From a checkpoint of a small mixture-of-experts model trained on Wikipedia.
Size: width 192, vocabulary 2048, 34.5M parameters.
Below are experts of layer 3 (counted from 0) of a mixture-of-experts language model. Rows are named router (the router's row for the expert), down (a neuron's output weights, with its number) and show model dimensions 0-191. Each number is 128 + 32 x the weight over its row's rms, rounded and kept within 0 to 255. Numbers have three digits each.
Before each expert's rows: a language model's description of what the expert responds to. This comes from a sample of Wikipedia text that the model never trained on.

# expert 0
It responds to: Mid-word pieces, pronouns, auxiliaries
router:124110123131183176104200115130155107153100148136057123141114142138160083116099170141126079088081181096089079121127108168128078127087118151105114142130144079169121108109064156084105054134118111079135133157127151151134120156134133152119136107122081186105121198166142173144075147173127106106172100160078049150165105071109133157131092091142102109175153139087111127107143115137103190084158182144155139102116111172083126110175108090151157168134209165151106128139147144117129126108135073206080106137164122112107118191190139099094138143146133118167165090176149196113108102136132143096
down2:148176118140158181113081141121150108135145152148169150199106085109109132067096066096084122119186183126166104164157112145152156102058188131124135111150165117104127077128181078185099131136060139164094132126128150124069074150074107094118165160099106137135153149131102146098155181122122105111081118137140096176092135153156158094117114154137133093141130125148136144129124101145126135136199134143093151091091118147123124191107126142116171151174138104126112076111074072078124109169130114160135159124138070122120098179087051118216168093143174123118047151140118148116127148086126196173
down3:176097068160170098193158099135163091112138115107126089222105137129155166131065100107144150145121181113129116112153146135095126193169162080133111142115111115135163169122182083102132192137139182142091174157117083083112111148088069142122103115152083104151176135173086157144092109197134110113145105065097116138106123110102101132141098172175201099080088133135120118154166152111124081129083115092142125115145129076118101156100107128156146130135080118179142104152095148111134076157132128134073152165140070123077164125096106133131083179174101152091115196192124090155193141121151128103

# expert 25
It responds to: Conjunctions and list commas
router:190107178157188165090196103082162127134104105076092121116101171078157093089116185159095094108080179096108110158122077151097118131077148172106121189170120118130171074092065119111138110118113160078075137105116113141141081163127147107173099142110086162084077141149113172129106156126136182059149117148119114137131091081142146081077124129128074123136144149133122114115162135105111127107132125141181118121105132187136101118141130133119162149122156191148154087118138171112086122078111144161060135181170119098094138175149133168091143167157091088160127187174108182119171078099190136117
down2:087067101113076090111157101087145082151136136119113159153090146108100112074104179115125074147140139174153104138184062146127095153122109142161162172191102147159176091156129108153085089131141112146144126148079123054137130152115116106149181092127095057109155139085089090108147114119206166119099091101108142103095091134082170168130130146146159101166202113089126128147160098099189123136155114142144090154140129163130168123102136164162112169076124122144145135086098157111160118136122074079165110080197141074155141140215151178098124132158129126164121133102103095201133103190143162119
down3:150169151125160088118126113121146144111165140120099145138114130153148141126094145161107138117160159060135071134095098112107120089168103129102101111103130145098117055143139157166152171123080081161161139123068055127106122143135106078180141122151113203107169083105134123126119145064117171091083079173146157066129141082104146189150102119083142128196158101163152108082108142093105122155168129126112122169154147199123126129149157157167157091145129127152133232138166081183104134102111135036141152113089123153120114107125195126173143070075081135133100159161106139113122088150182181108

# expert 6
It responds to: W and o pieces
router:152093183141165159074122124092134113176100107104094113124115157109169111084109161149064131116134170077097118189105105190117084157136123164148069148166076103089156089115061144067065110150118116097108194108126079153149109126152173103109139115176137166088106208124147126113087168165080116105150134150149091156050102085147170117144102119140117121106107156107118138097145164141062162089109147111147177136116122162105104125147099139147186158090185141176160112144135164113106160099161074152105143153162141113115051119161108113100154150154136087183194156193112163158140122149159142121
down2:132143080174175120173097075095134106117106155132129109079122151163159134152143100127065111151074127133177137124175142040134122178115157120116168141146179143207076151131130091110121121160087183116155126102104105104128085153091120111198118108076101135134147103111141094093125100181079170158156163126080207155159098113090123110065074141169088061127153133157116123149141154101103117134129155169124194184112137114130189116097120085122095125157065137163118151142171139085140159137144113156141115135155113086116175167144133093156116215072097133198146100136120085115113132112117113075
down3:164093126144110172120127123117135087175083109096208150102170107192089102154096162132209127181109075131150168108168122137133105142147125138100159147171146121151093039159134112101079153102100086105115127124105097117147137138140139116068122095165064147048107150136158098178139143098110112202133061140135131173154128133150153147113106140167148116158073091114109188077139118169085143070133140128103179142119069180188172068181150166067147136096074104133110101139176103155142069124135132169122161094101124144130137138130081140105129155198114101177112103114131132098112130133153128130

# expert 19
It responds to: Closing brackets, place nouns
router:125101179113172145103169136083155118112142096095097081159101163149138086089068155138108115083085155096087103171136091147091101130098173142127104140190104095119117113122085115094075059140109129084098091120123096172138126169135170075157164131160100167093062124165111156175098131149099114085144146128131141158139106106135167131133153120142109137175167097112077101088139116095102223084142142130203194070099156156111116090195133166110147207145133186140121103137171153082122167116138093190097167147170133095112104162161144164141173168119161097173140099136104153129149096104161154122
down0:109110145101154158126115112154207110154094157165150103128185109155123157205098153069140134117127129176149095154171164124092120116103175139151142130133120172107128106166129126096074178142099129137182146097094168090133097105125133128116117135179172116069141137139088118119137173125123165101101145159079047110133046136135111060132116150136157136124130103146088138141178107174129159140123137109124120103138116189165114136117106117119089199060071147134165146091196143120169111128148122210095138081127079116095071115179133093148100120109086141065061101121063114119140112160134217145
down1:138177105143127076169124109108103119123098151065131172120136163118138192089123051202106105108134139129187141110161161137072161150138091147215172141124090112146158147099104111132082161126167114170132145135135126123079076139109143097116135169159152072088174090092159108118105094217149160109122099126120121154104181163164110077167074169146133121140087145107148135159132116113140128070099078079159088146078117086161149130141170072114102125109174148100114091113095113198083128157185117118136098130163117121119181133169146096147134127098117125087153073154149123137190093118203153088

# expert 4
It responds to: P, brackets and units
router:155060159118175170085127132069181099144132107077123100097085131121150111129101160142111093077101153134110090147080077167108107157110134164094131204215100067141166108131083180080125078145093104078112095143082109145164120108131150109107139140146087151055095150129141121146104157170169152069179112075127111175143127097151175086115099118146105084128174146067085081100170087142123157079138118151146147109123144157133107121156080104129184138147117148139178095141170170119095172106148072125084189148162126086154101143144142123123189145137102096161150134178133150115133099105152184112
down0:130130101128132111105163162147140100153174103170162138139150110132101119061119126128041172135121171185136103143123180146130093129139134141118099155146116111122116145103129077133157064175156116131102108060150108082109111155053148177147125051106105103158095159095094139131134158131181109125133176099130158125153113166209141155143072187104091131111157148060129215157104094105123054138094108171149141100173167149116142137146074109121119081073134112114156144112109127076098166137176155091149084134156160077140144135126177139144105131162176112103089156041188142124129167174099129101
down1:150074124082056140149107106131098153078102132129131098141129128135139143119142161069075140109109156132133081048108141142149156148115173134093154154167103187074161141094149121151192118088153105159092094146111092137073077158115154176114150111069131139179160130118140117150051138106164112136117152174101172111167119130106151137105100172183191106105173148143150149102062129172135146134149097111119196138127158119079136126078121123112176137203124073086177147165053101158172095125149084117190139103144151113110070070162155160153121110159171101165112146118156100085101145095117153126

# expert 23
It responds to: Foreign-name inner syllables
router:148129173137146179119122064113158094201088102065073097099110155088157147119068144168111112128130116043138114170131058185116120147080113171104121141184113074108106090114101149110119084121140081109093154138129100133157120140131167120125090170160120141086122161105127191148111119162068171082160116148073091153119095075164108101074122134124084119125147133063080089144125121170108194087148125139177181069098145185093116109154105139142151129142149156138120139156174138143120153122162086108138138172170181082131090170132134156114141143167144100162137171171104118080079095112153171083
down0:128142153119131151178134082145118095121214158143131137158139079148122034145083086137059103121113107183070113088084145143140141089094137115142117096161152138097061091145115158108039109176109122146126151107166075085167182186055118120117163141135148107136152122120154082157054166172136156146082144152108112111150125150138122078089093148147140135120098132111175114094157142134138105148157116110100149146133080154077117114163102162099074130204126083076081135201134085157127146105118113191145132109146112136112110187177171124110142123179164140177141104158136133170144121172110156131
down1:148180102135075145143149061166092164189107129139154145142202154159158101129141071149178138109137123172076128104089117189142146095136140142073147161143073185072107120116107123099082168160119136109179192159140153106158148140142136132115121083183174116138169153157147154112129118157177088146144139101163099183163063134113091118099158156150138109157149124066159131149112070155149085130150178121174144092129076134126113098077147115122142125078124115150118117090114123154094151133141138107063054123135125099121089096208146145145136099105107099043083132140161098121126054142143109061

# expert 18
It responds to: Opening quotes, capitals
router:147104136112158136082136075096146110147074108122089083126105155124171129145111180143133082117100156117084086145112135203110116168077124160102051184178086106123121079139084193087097130141085123079070101114086119150154099138158180090162140146151104151102095152144111150138109136162109175113167106178116105164130093105168151083088118113168110118125155174088077091089160117109090154073113124142180112065080127168084108136180105132069162145123129172148172136135134119097128157095145078177080148148175176101160096128126133168101143123168100079149192175134145140099170089100153168111
down0:116093148127164135083134143076117137112142155171128104139141152108149102113168169152142170117134155134130125160125153046160123105164169129087113052103086138160121101127101095177148116083100099106127156174167106118143105113119119107145064070124166172135125121097086131171180191050117086153137133101178156107097127074130139145062075071121124150103130156160091149142109121130110158089078137120114112186126169144071106071140145089141140221138078150129088112135141140160048115130145144139125167168148103148141150108083151107215183142155127148122126162130128152053115136143213155136
down1:095089166172121189153112091046157091125190153166146122126138089158164144137149139088072090093095081119115102132163039068086154163099109121120130115098174164199113187187168113137096195113074120102145156161117156127118114115148144128144148148131182124137113156148095220151150171114147045170156127102137154121113108131163167147047110170125133141078111102152126077198119132146088088128129118159133107107135115138127107106053095109123100184162092134136169138114113121137147074137136107153128154138075133136083145085119147128123153135099156129119152172153070146162139144101116109081

# expert 5
It responds to: List-item hyphens
router:175099178120220164106172098092179132161108132111085102099134159107185111140104152144097083142138187070151114168122108155064072155104170162161103182173094094114121110163093156096108140164160120079077108125097099169147093143145171099131133128170090153083108155145146179160073132163089138069144108168112137122115055085160135080062136156117076116126145154110126125106141098114121113109133143131153198078094151175121120113153116153145156184150152148161146149119177171113117184112135111164092125174125132131149087191159149162119145143176130073144148180163129167108146096131132190117
down0:140118138137188104124139083064136114165108165109137062120165058097116185122135139109131112152190160165131101119143124081174138173136092104170152131184132116191129126170142114093101195172083095137086175116161140135129128079126179128131099202097142159158132091141122067139101146103128159151104072186131095115152175152116169088103121166152159170094151078109115108110100153173171058122096134156125128077192054147121165146162127152082071139096148111083102116107139156096125097077091091102111165193120137093148140121178104112146106170144134120143108093077086139096132150142116171103
down1:153101116156133143132152081098067207110146077119091096206128139137152156137140108141120066081096151182118095106146092170179127122110098126154098087187126138113163101104174080098188156121187186092108117158056093120114120106101165139132095135066161131173142134056144102166087128134083094155112128119136120078143150115182125149145114130132062167093201144150091119129125110137076142107108114155144164175121123105109091062153150184131168103143148199124114148101134133136135108143100136179094195168106149142154098169094092113096177103154136114165109118117105119120214110124096136153

# expert 2
It responds to: Word-initial vowel fragments
router:156087135155175151098199097096159136125073102098115058122086161073124159128135175112079108110124160096076138141124098165090086126099182156136087153137109108107121075089106155114124131159129140119063125138096090124151099146151151119173129167153120192085067135154125141168097207137137151083159122149130096125150103074158177066104060138139085139138125137087093090105152121124139117078132119104230161118108162182114094093146132146105156137171197160166166098113167178103112134117171115148124153147136179106128093137171145169102167134187163088122155159180116134148168104080128145114
down2:167172129170122129178167078124146067079103095157158111092099113112177180143118114122162158143143122086131140126116153128168105070165122143176068178115129076123143131143131126108159152107107138134146150170108210156138097121148120104099158105144161142077092090181129151155068175135071124103099144111140128124130135063217173129116149090140203121156073143125172121145129180142154100091101133135095103118071185140140137137101126088129138170130091104080134150141110132106146150154185192086102126102122106164073109097144108165132126154081079107096122027117072138170131111125094146195
down3:159121170113147153060109094090132111195169120170173115145138146039131098153187126159121077138153118111125175153083115151091157093169120197156110083113148114131105106104144107148131161153105146132152087060121079180139088118094071124232160131099163171152106114130133094097174145104097111099139114078123108113104071105117130157165178188130109115141096117132065186123116171143098118151109158076155108103076064104153152105107100131134148131127132104099141213171192128100105176114116172154154126147109113146155131109107100122133167172138121084136087179120140179148147098118110079143

# expert 28
It responds to: Accented letter bytes
router:156107172119181172084154075066183122115082096095078104125103190097168109123100151141114073116118183075118114158123068139084104174105151131141071150127105083151165127116115135117106104161125118068074134137075099175156128166163153128119129109143115147131125194166151215146067122184131121095151097163100094149162101079152150110131090145173106112140145124078101066089133134129143148083129104136183167103116128181129094124158084128137119187193125162173133124143132134098119129087165119184113132166166147112136083163164167136092180189129161097141162136142136155115134068099144165083
down1:226086112094192154140165157099092130145143134102148096179124116094056214093111091137138152126106087173141111081111123161134159176079152139195080166161178103120104107167110090169130145071095148108129117152118146126125113181084198092152131106124119097111126145118152138098130105098152165124144124052107091131179102139125077137123110134125136121153126112120107092100100169122159135086095077131084131141138126194185132129115148190132135118078127140126157095129114109168123141145094136120087097156168218125074155118078082107135153181139109119149167100156144122112201094075127189110
down2:166075123164155139109162127113118122162084108107082092097110152083144166155059123177175195123130095111122151141150118115159160131092130126144127120175121139129087092103111121103078129139171117094164091068125119087098144225109172153131112101080145069125132092118159063147142127141098107173136094123192127111125076120107072174133099110186111110103105121134205137169152092097146098153087150103115161148127089123108199163148170129162187135157189135159160143148093117148156136146109160064181125142135155094173096129112100104112203099156103165109145109154156079077103113158056152114

# expert 24
It responds to: A, re, ul pieces
router:160106154143174180139159123081161121169147130126124086123090167129170089133107167147115102138092140081102111117149096182150098124083159152125098144183099098127146106108100154073073106158120117097063125108133101149146075134125137116137172149121069214099113160152121116164072173147067133104169096134111103169177133114146179087093112101150103116137109163134124090070145168174102174110142107094186146111117163136084108098187105151132131153168158144135163115142161180126115122114138048144108136126143210102125107084180122083080143196154135044133156154168086127151167081131186128146
down1:168174118118169167155119127171161100185150098132135170134105140160110151088137125138136110133137161151145088130117164151111128166174145153117154156075095086126106100155113166054105163099127121076087107160178099165117117156119102145141112137151099159124134103119142179107149100050163104168114075153208124167147081084108115129102136116116086088160212158119120162123149123094149076099100153095119159113109170108106103076117153120135128092175150166101117064117160168051123149147105137196157111117111141116141107129077069134168209093102152037136149141079148169128141050102157101135
down2:108166090098144077149141157122196054108165111113059106172120078092152097140089101119066094142102098165140146145153146145136127131095148121136141128138123062195136127113149116152155188174214121113105118141152171184090129124076112192124175120091142156073162165119147063142114151194135121116163099108148093059135175133090170116107186184152105081086088140149114152081132128173155070127137132137165150099123130128185083109178185146135109110138110092140173110117105076093133131078083073104088113130192175158140133126137141117129122155124098118127162099152086154138105161112110145131

# expert 8
It responds to: Section heading markers
router:141078128136174133112201076102154134129106107117094122070078158135166092125096122144062104126129195097063118161093126177093109168105114191134144157180099061126149096157095114088103149188112112088072088160093099112189090113139119088150121101114153151124113153118132154157124158176093146092168095178126159139119082070124104139069064142159084103153157151127110104129121130145124169085139133090187156083091101175087066138155091144090149166135123168178133113136125127086079154099173093134138118171161139122148090107124168129098164161167117098156141109132150176127207119121174147102
down0:125115199151117161125129119118083121174141134110089152091108132116074139064105135150105112156083159166144152110130086109127116117211071144076148116169156078067126159110126145082150095128121158134132128217145168161138121129124211171169161144146110142212115172158140144146071130128111157123140109149101080121170065182132131087118146079123150093155132069078133120100114068127085120103138126152131145134121182151039145104111122161177107106163067140112120133149145138106055109108131115150060095161146144077124173085159125133158093158129156141128191116125095122133194118135151130089
down1:071080166100111131106116059140076128110149071143125108139151142130130104128076129068141117120146118156108163127109128126158181197102102111158151110078164111113175110128139114136132169097131167168117118105093182136135112144107101128148093127123097174107120089092131159142127142133127132099185106123120077120081146132121156169126063164099062078119122134077138187078106181130092173116190198182150089167181158117157129127119123142149136108233128134134149160126150154095089111127200116143099122157141146056163129137076087131139093139102041108154198143129149139149125106123136215102

# expert 10
It responds to: L and number starts
router:162103145128156130102145109098151129137119103062109093099103122105152104100109152141137071123080167074087090164151107150095111183143225133125143150142086104140168071126083177096128106171082102109120147125091101146159083127110148140104135125117074149092146177134129191121096123153097143088176157146117094102121113073144168096121092108172096126147160123106074062099172154127142143094146122091177172135130118132061087081140087175094153141149127195144158089159162183090074127123154087172114175160174113060165136162161135161092144145134141129157174181182130166107150104097167168102
down2:137189190147115171132070093121103099134098171119165108133039133119069102160152114169156118132156200207119150109123115151096027106129071153147120141132131144151161104111195125116140084102141165116143175101107137120076143190133108090071112176179142083127120146123185144150126085155133158156133160129144098158182121119147148065109149126128126119116126096116080161103200102172105101169163126098128128151078094181154129115114109124137159102129122102148065111125137122126068087108090088107183138152125154086157140139076092103097183134100086186140082140085147156117124156116131175146
down3:129098151126165059193110110098114136176121100112109124111157159165143132108111159137141106095059159145116051079123128145154129076168077148195091134125133108143109184174125126179116174160192122156108161127139146119090172137143164102112110087129132186162131145162121067160165131116121097163113126135126106096114098103104092072165113146129199133198121042079135103160143132109076111089153108077136192127167150158142103052154139122138124085116116166129114099186215101123143125157162160179110057140129169120081135082140147133099132142126162124080126102151093086104108115156096120152

# expert 30
It responds to: Word-initial f, re, per
router:191103154126162136153133059095145101157136097115092079103097180122146120140090156156101113098104189112118071124119098191065103107105124159097093124134124071112158087148094149112099100148087103092075134106065107173182100117122158127163112130121106129081101187145138168151112158167122160096187109124072131124135067105165170124070073142167092129118147100110123098131159138138154175072144134127178182129109135140110105127180109136083150158151134143160135068144191181114074135091160080167135171120129137082117090152153133172063143187174110125156145136164140184105161142126146186090
down2:172108111132142179111120086155105137110165106135084116042096148090116127078063140161105096143059130195124095126163141040107153118094190157063172121150112152081152127078167196108136182116112147176093100131154171131088074136151126103125146106138082135187136138131150133094148126194140127154122083155100065144154115085108145121152145125161105134137162083127101179157132164076124115120133112077167158063141092089132152166183132158084151162158151175166144145090121070121165074160145066136168143119136150121159143139135072120118113184111151127183097154139144128121109150139107106092
down3:147047174122102162125143115076106079130058170132114146149137165143091159139142170060135086159126088125138127102129098158134118134135115151120157129157179101178095082127135157165132094127142159100110153158140193121082117093067093195151117163119156152142153092168105106138111110091179145112063128087118160134163100142139087113085120198121134075141113092147164162109129177081186161139156138094104151152114060127090069147136118155164050080158041133157159151106138107118117106112190078187127097163143182120133072145137095125087156121118150157130115100163148177095124118155145159156

# expert 14
It responds to: Mid-word fragments and comm
router:161065176146193183135144142103145154121083078091091127101103151118133103153094203139113097078092149075089127167129124154118107106112167175141104127153130141134147086076082130088091134131075096091104111129096126178146128120138206130164118123079096156124083152169168177163079136157124105090155103097107076142147103055131169112145113168175080087092169148089111096100144151094097169101163163162146151087113115143122118115128088156112142166121189176178128128120172197140103186090130111135102130180134171095126107124116139162091111163192119083163154152182107169102148107106183144119
down2:123100126086168131166123113122124166143098175134138072106170161125119105192127055184149187121110157128138092134122065146129139080179135204077097143054104140134138140127114122117171103156118133117109166169146166096109137087114180115140132150120134146135146127146072118141136158080109165094183093130134169108137145024174136181102128106101133095095073156127077125085169104097148110131153171198114180152141157128189135145130106102112114138135092102081130146099139092148061105129102133110128169059149097109183154136161109158161152123147116191112169114161145099129126058127092131048
down3:133144155082190135128162146183121180112146114083113107183111159066120198127100107154105096112086155127142116122132147164169118097085115082161145137162125103132130128095171103104102136085105180133136143145087133111137193087170132123108050132088081148051157165140200116162123166139109118118167080181164143176150115118131134114157095145153079117122168080163111201134103092160127157139078137091131079155119102190136128181133101096166083111096150145110171124101149108160085121159155102128127090052109161064099181130177118102150096094119095134130122204140103169115136139096159093086

# expert 13
It responds to: Name-ending pieces and j
router:140099185105138156118158141090163087145085107073087126094085162097179109076105153143087110108120147095129116171134066159108108119108147152104144165149090099139131114167085120112142090110134100078105132171117138185167124146110127136141147176114079145095049145128145185167118134176116164116146136168101084161092084094116117080151106128152092089130214088083076082125137140115074161087111154118158179114118161210074086102150076196101203156174126155139137070128161138112133140085174083141111097157146134075125092184144126149110144141167119127172141158184167120121122118150111151128
down2:134089119133127106151118107172142142110095136155157187111099148080138193132093158172160096150103074117121125107103161060120093086148113150139111117144112144078112151166109101107118129166117108173121111155142125170087124212151186134081042098094201156158185152164108158119114158085098124123100144088135117062102182114154136183088144155122109092098160156089149109117092094126105147132149137084162091124141174095134084138131150105108111065057164126094072180127132206099171181167132136099147187197141151174129099149088126163154135141129144115114134080104148156109106133175115091087
down3:154127143144141170176074191088090169174094177077136197110119135164090146103024132154140133108156158122114130128102138101098089127156080149146112132134136153141093142128146164130169138076103083156111165157107171112126072070144115123094125116170140146143173137155161174122189113101191130111209064170086143113131128123134130146150095084107205116180167109091160155166080072132153110110149116114122106112174098122152125100133089108173099100103089134157062144116137140110096099110076177169083167133128152085118129140137107053088106148134164134162128100100096171128100162077158152130

# expert 7
It responds to: Mid-word "ad" piece
router:158073172133167180094150078089165090135102117132119112100091125074197151113072137160160111102085111092118114151100077164131119140093120150097095137176125109150100109148116102077085098138080120074100125128094138122163125171109130092128147121155117161088081194139143159163058143147114079089153106154082118131105115097192126153107111162120077144150140152063100125099119117129048112111120151110169181097126161160093124139138106167140122194160133154138125131146182176101112183144129088157072166160162136094127087173143171179094158131175129089142136163121111189080112093113185202097
down0:121110151161152152084137111113152159131145134080139135100227072125161116137209180171124104139084083149119121115142109172153126087106118111132134055142149095167172155115117135114152132134125136141125113200147109132153098163132186119051114142099181157108114133197153112097089131155092151182130124132087116145133132183098087099169148065142124098126111037119118122120129183193143091086140136099129117086143161087175122140101096189080069154145119086099137137138128121152188057098107158127142127081091163139103123137113132130193118094137091144122096075153170192155116141074128129085
down1:159146151114127135150134143146152115094114110140132093141115151098129077099093090140164088109151162160141115113125052169184147079135133148085132138118098162114118104034068122187127066139128184165144097156199168129135161108156113148160100137118118078154128104160090126192142126110129094108129065144158139206154138155171079113120198120122133100147091161145095137087186153103171098159066118094157103132154133126117181150164125115054085118147113131084159117150109116163093092143170173138167168088142130107115096154077142057107135147122120126058174166070116089132109127170141193121

# expert 16
It responds to: Semicolons, de, slashes
router:190111172139163193120110116106186117156103109064104124137108129093140152096088145162103118065099176056127054159105064169102101179109122161116141139145095152118114120130122140075098083149087137100095142105085095159161141130131160089160139158119102149064078157150141143147101170182125095107177128169119105130138075050152151112074094150153075084165151143097099102097136125136126165075150073182158156121143130137095099140129125131135207181139163135162114092161166176085108173110109080134083164144154124112119089138136116164101126152148153067134170149153132148110139076137166188142
down0:135129072080133103120107090115123139139137174120184180081166114135130120189079122117143114126101107123137107148162155108147154104148139085121124106126112120156117127233146113124126212219166135103179136110126122099173124107149161186157099129171110175115102099092157121128179119135148156159144178100122138117132132092108062045148158101097110144126114164145141150081110097146100125073139132140068084149066128147122121119070113134154112181177145152135165123105087150129193155072103156066103118144116178128117154088154096135146092046122074150138134121135098153119103076095211168109
down1:088113074069087146109140142169138143106137119168084160161150136182133122128178110075097108110134163143126075115118177113156117112171105145075167156083139082113150113083173079074134098112156134110124104143110107109141143141088141131139175116057131132173155109084209105123062158087175134125154152122129096110142142224125134139101150157169105198132204176103116138138162090136134148162140118194162175072140105122120116123093120079066115129097104163039163141136127087120154103074141096130114129109145105115071143111134184178110152106129141177138067135165110181115161137134147161120

# expert 1
It responds to: Word-final name endings
router:151111191124167172085167085078134134135098082110095087099112118131169120098116167157120093125141206107135118147122088133095099152087158163128141112172067081142152085133115090119146104157046152123125145124087131189132135177133180074181165112151100162079091177113127139131078143159149147135164085168122106154147122073149110092072098111167105063161132104116100103062151140104095198111163114144162140075130159150092104075170096172145154150155133188151113118106174138096118147100122088176090126136146120111120091169150132131107147170172124084141135127182087132078182105095159180102
down2:126135138106210136171093138157079201145111145110124105146132162159136107106071101110172093189137114117132081145173103158162160066094109112124090081136107136143111111103170067166102146163095120118134131134171106129133139168126144129121169158112048139151112149086136137103152173112169062141141086153163114200110036140117158080134075102189098111092076143098135146137101162107170150085112128108033166080116141126099186137118119174145131108165124120133135096144111144161127146087147097095086085068166137159145118072146093139177125193131180112117112122148154159158130135124147184155
down3:129168129171154155135117094105131072203159085155104159095125099110130122076201153132153129163217140072125113182119128077131129175125091155094095102128162133149088112177118133131105105139140090096115153154121146094208153129146128129119151104148109121163160124089112079139102172135155140116129144119146153107071059125113152125133129149104099116127141129121153138164171101094090100129179142146072104137113176053145150100065057176100117095143171123108157121153136155163152125136057160106149149162210189050093126182137127103081107112129094088112125152102051161113127142133113176163

# expert 17
It responds to: Given names and et
router:113103141105175170129156092103156091175089097103084086157144174132198117110071147145100135148106150106104097141132090166129070152137132173136113146148118104124121073152096163092102087118113147123087133126087125123147167130161183104136153074159157130056105154151128186116079147163093166078179121134099115160157104118136151101106128119132029074159173148083104102119184136150087153109154153116166183093105130182130120115154161195134128144123110156122160109133163152092141192126166102158090134160161151117158080200149122171078164138104135100164175159147097152111130132132201206089
down2:109141176138063139138149118138083145102121121157115099070134139153133158057196104120119082103095126103153118098141102083104127109153144105111176094086142096060187103185162145145194087174118155127131117166141161099201097158108066101155105151129128175194110119132155122129091116165143166080079127105100164118109116176156069126139131119133106067092087132109119080117141120128118140036134172114117088098103118149137095152178097148164164127056081148105138166146155145139150131155131124170159101091112144129147213185135166156084131188092143175169140139155138159073122084142149124134
down3:105104114085105094110094121140106125099095164114136196116124159140156158095177178114149091087123154136155137158183164128097128154114166183103072155132111126075115145144073106105119100120088118075150092122102174137116172131158122131102073091145113110108103126142120176200155101089169060126168169126165131176155125138150201075125181141157162111120097080148095103059124188203143149071156083114110107119070156170024090123179177146176166103117149164142121103114153098173101157114116112156133140129100175118149101144126149120069130150110180090163126104132082095146130140109147142117

# expert 11
It responds to: Word-start consonant fragments
router:144102141139178186102132108107136108164120107113091069105103136102127125161094184104110112077106122069111066162104122176115080111085115184107062114131109083112140073139070148116092100165104132082130112093131076174157091154169147112137126095142091141107091180125138152147112179155094139130146097174110086135159078146169189117122108155158071094142123133100107112128146132142099171071142112155147155094137147149103148134214101154138148158152155147157139065158166173119080173090188068146130138123162139067129098144127081161027165176160117087150132143147149156151138083145135174110
down2:130132131125149111188069141146100101108094123213075126098194133113139143112125169147100115135130116088096104152115158164115135151131150110122125165109164120155173172125145091106115127131126121086168115109120136114075176117081177127084162061127097086144120161148112135086127117101117080200143136071154144146124135070155161113097104198216136139108136098126102079170109110160147123133163114072143090123121173107147111123186145136106154102148116201117119089127117191075160094133138144166107078095122120147148180127169042114212175133085120116122133050118125113083131148207100157132
down3:140112112141148141085104140110133112139183085189094117069157131106166086078135130145122112127150152079200088110108092132109123100082146093125170193156161089145133175111141124109187171137134105144078132146118139105135093112166192069157183200138125066150121100115162150105099161165139151096101128085129135147155136139119069098130124134140049158031095142059159109108112121133142109108143065145091137116118146068150156118104100111087149182054141139086144122139097117126159123168141120183143122169190145097135148123157173102094187142129128126147142048152120142199166129155124149149

# expert 12
It responds to: Capital initials, abbreviations
router:194093176114184158104157126090170125157096097108100111119120178111147171129129123127114107081103185112113090141091099126063072113110128154115098158185100086091135110103098159073117138136138098083072142093123121176135089125097153138133143117107094166077106193135102145178064182128091136121164110198108083131140135068160183088128124112135113131109178151122095078092146172153110159072125141145163143120101135133126089160135086163131185181102187162137162117142201175113113133119140104154104144180126149093149106144123144138075159193153120107175167127148094183119105080154141184075
down0:158169128141109147111104115134138074185130106144082124118127124165095120215146149106078108159149120177156139146181100124079145120101139178134086042189185135159119164114158147123184117204150127123110174119095120110153096083143114115158113074086083052093143137124163082205166185154121124121114129118163181125146089161184061209167076150163118147149099096162139133071129139133177109119164131090085135109126062120132138129109098161131119115122143100139089150151115131130153067078122151141162115065128115128115109107118180152123173162093081104141135119122071101108129153137103086122
down1:121145100133181142147144131146090120159183122166155116086125136118106135110092126112180157135137120196139119098069115067137151089169159093096160115100121162111177173086158094158119113155145071114178067096164128165137114120156098105173117166117121062127162139188088154096134167118109094096186091126161155102153116140160093061167123089125132171162127100149146087083134112090147140112105137121163135154154179125153145165204116150064063090117149104137204134112159148111134101121088135118103108102133185171119024148130099113128135098148108183111112113118137165119162109183072061084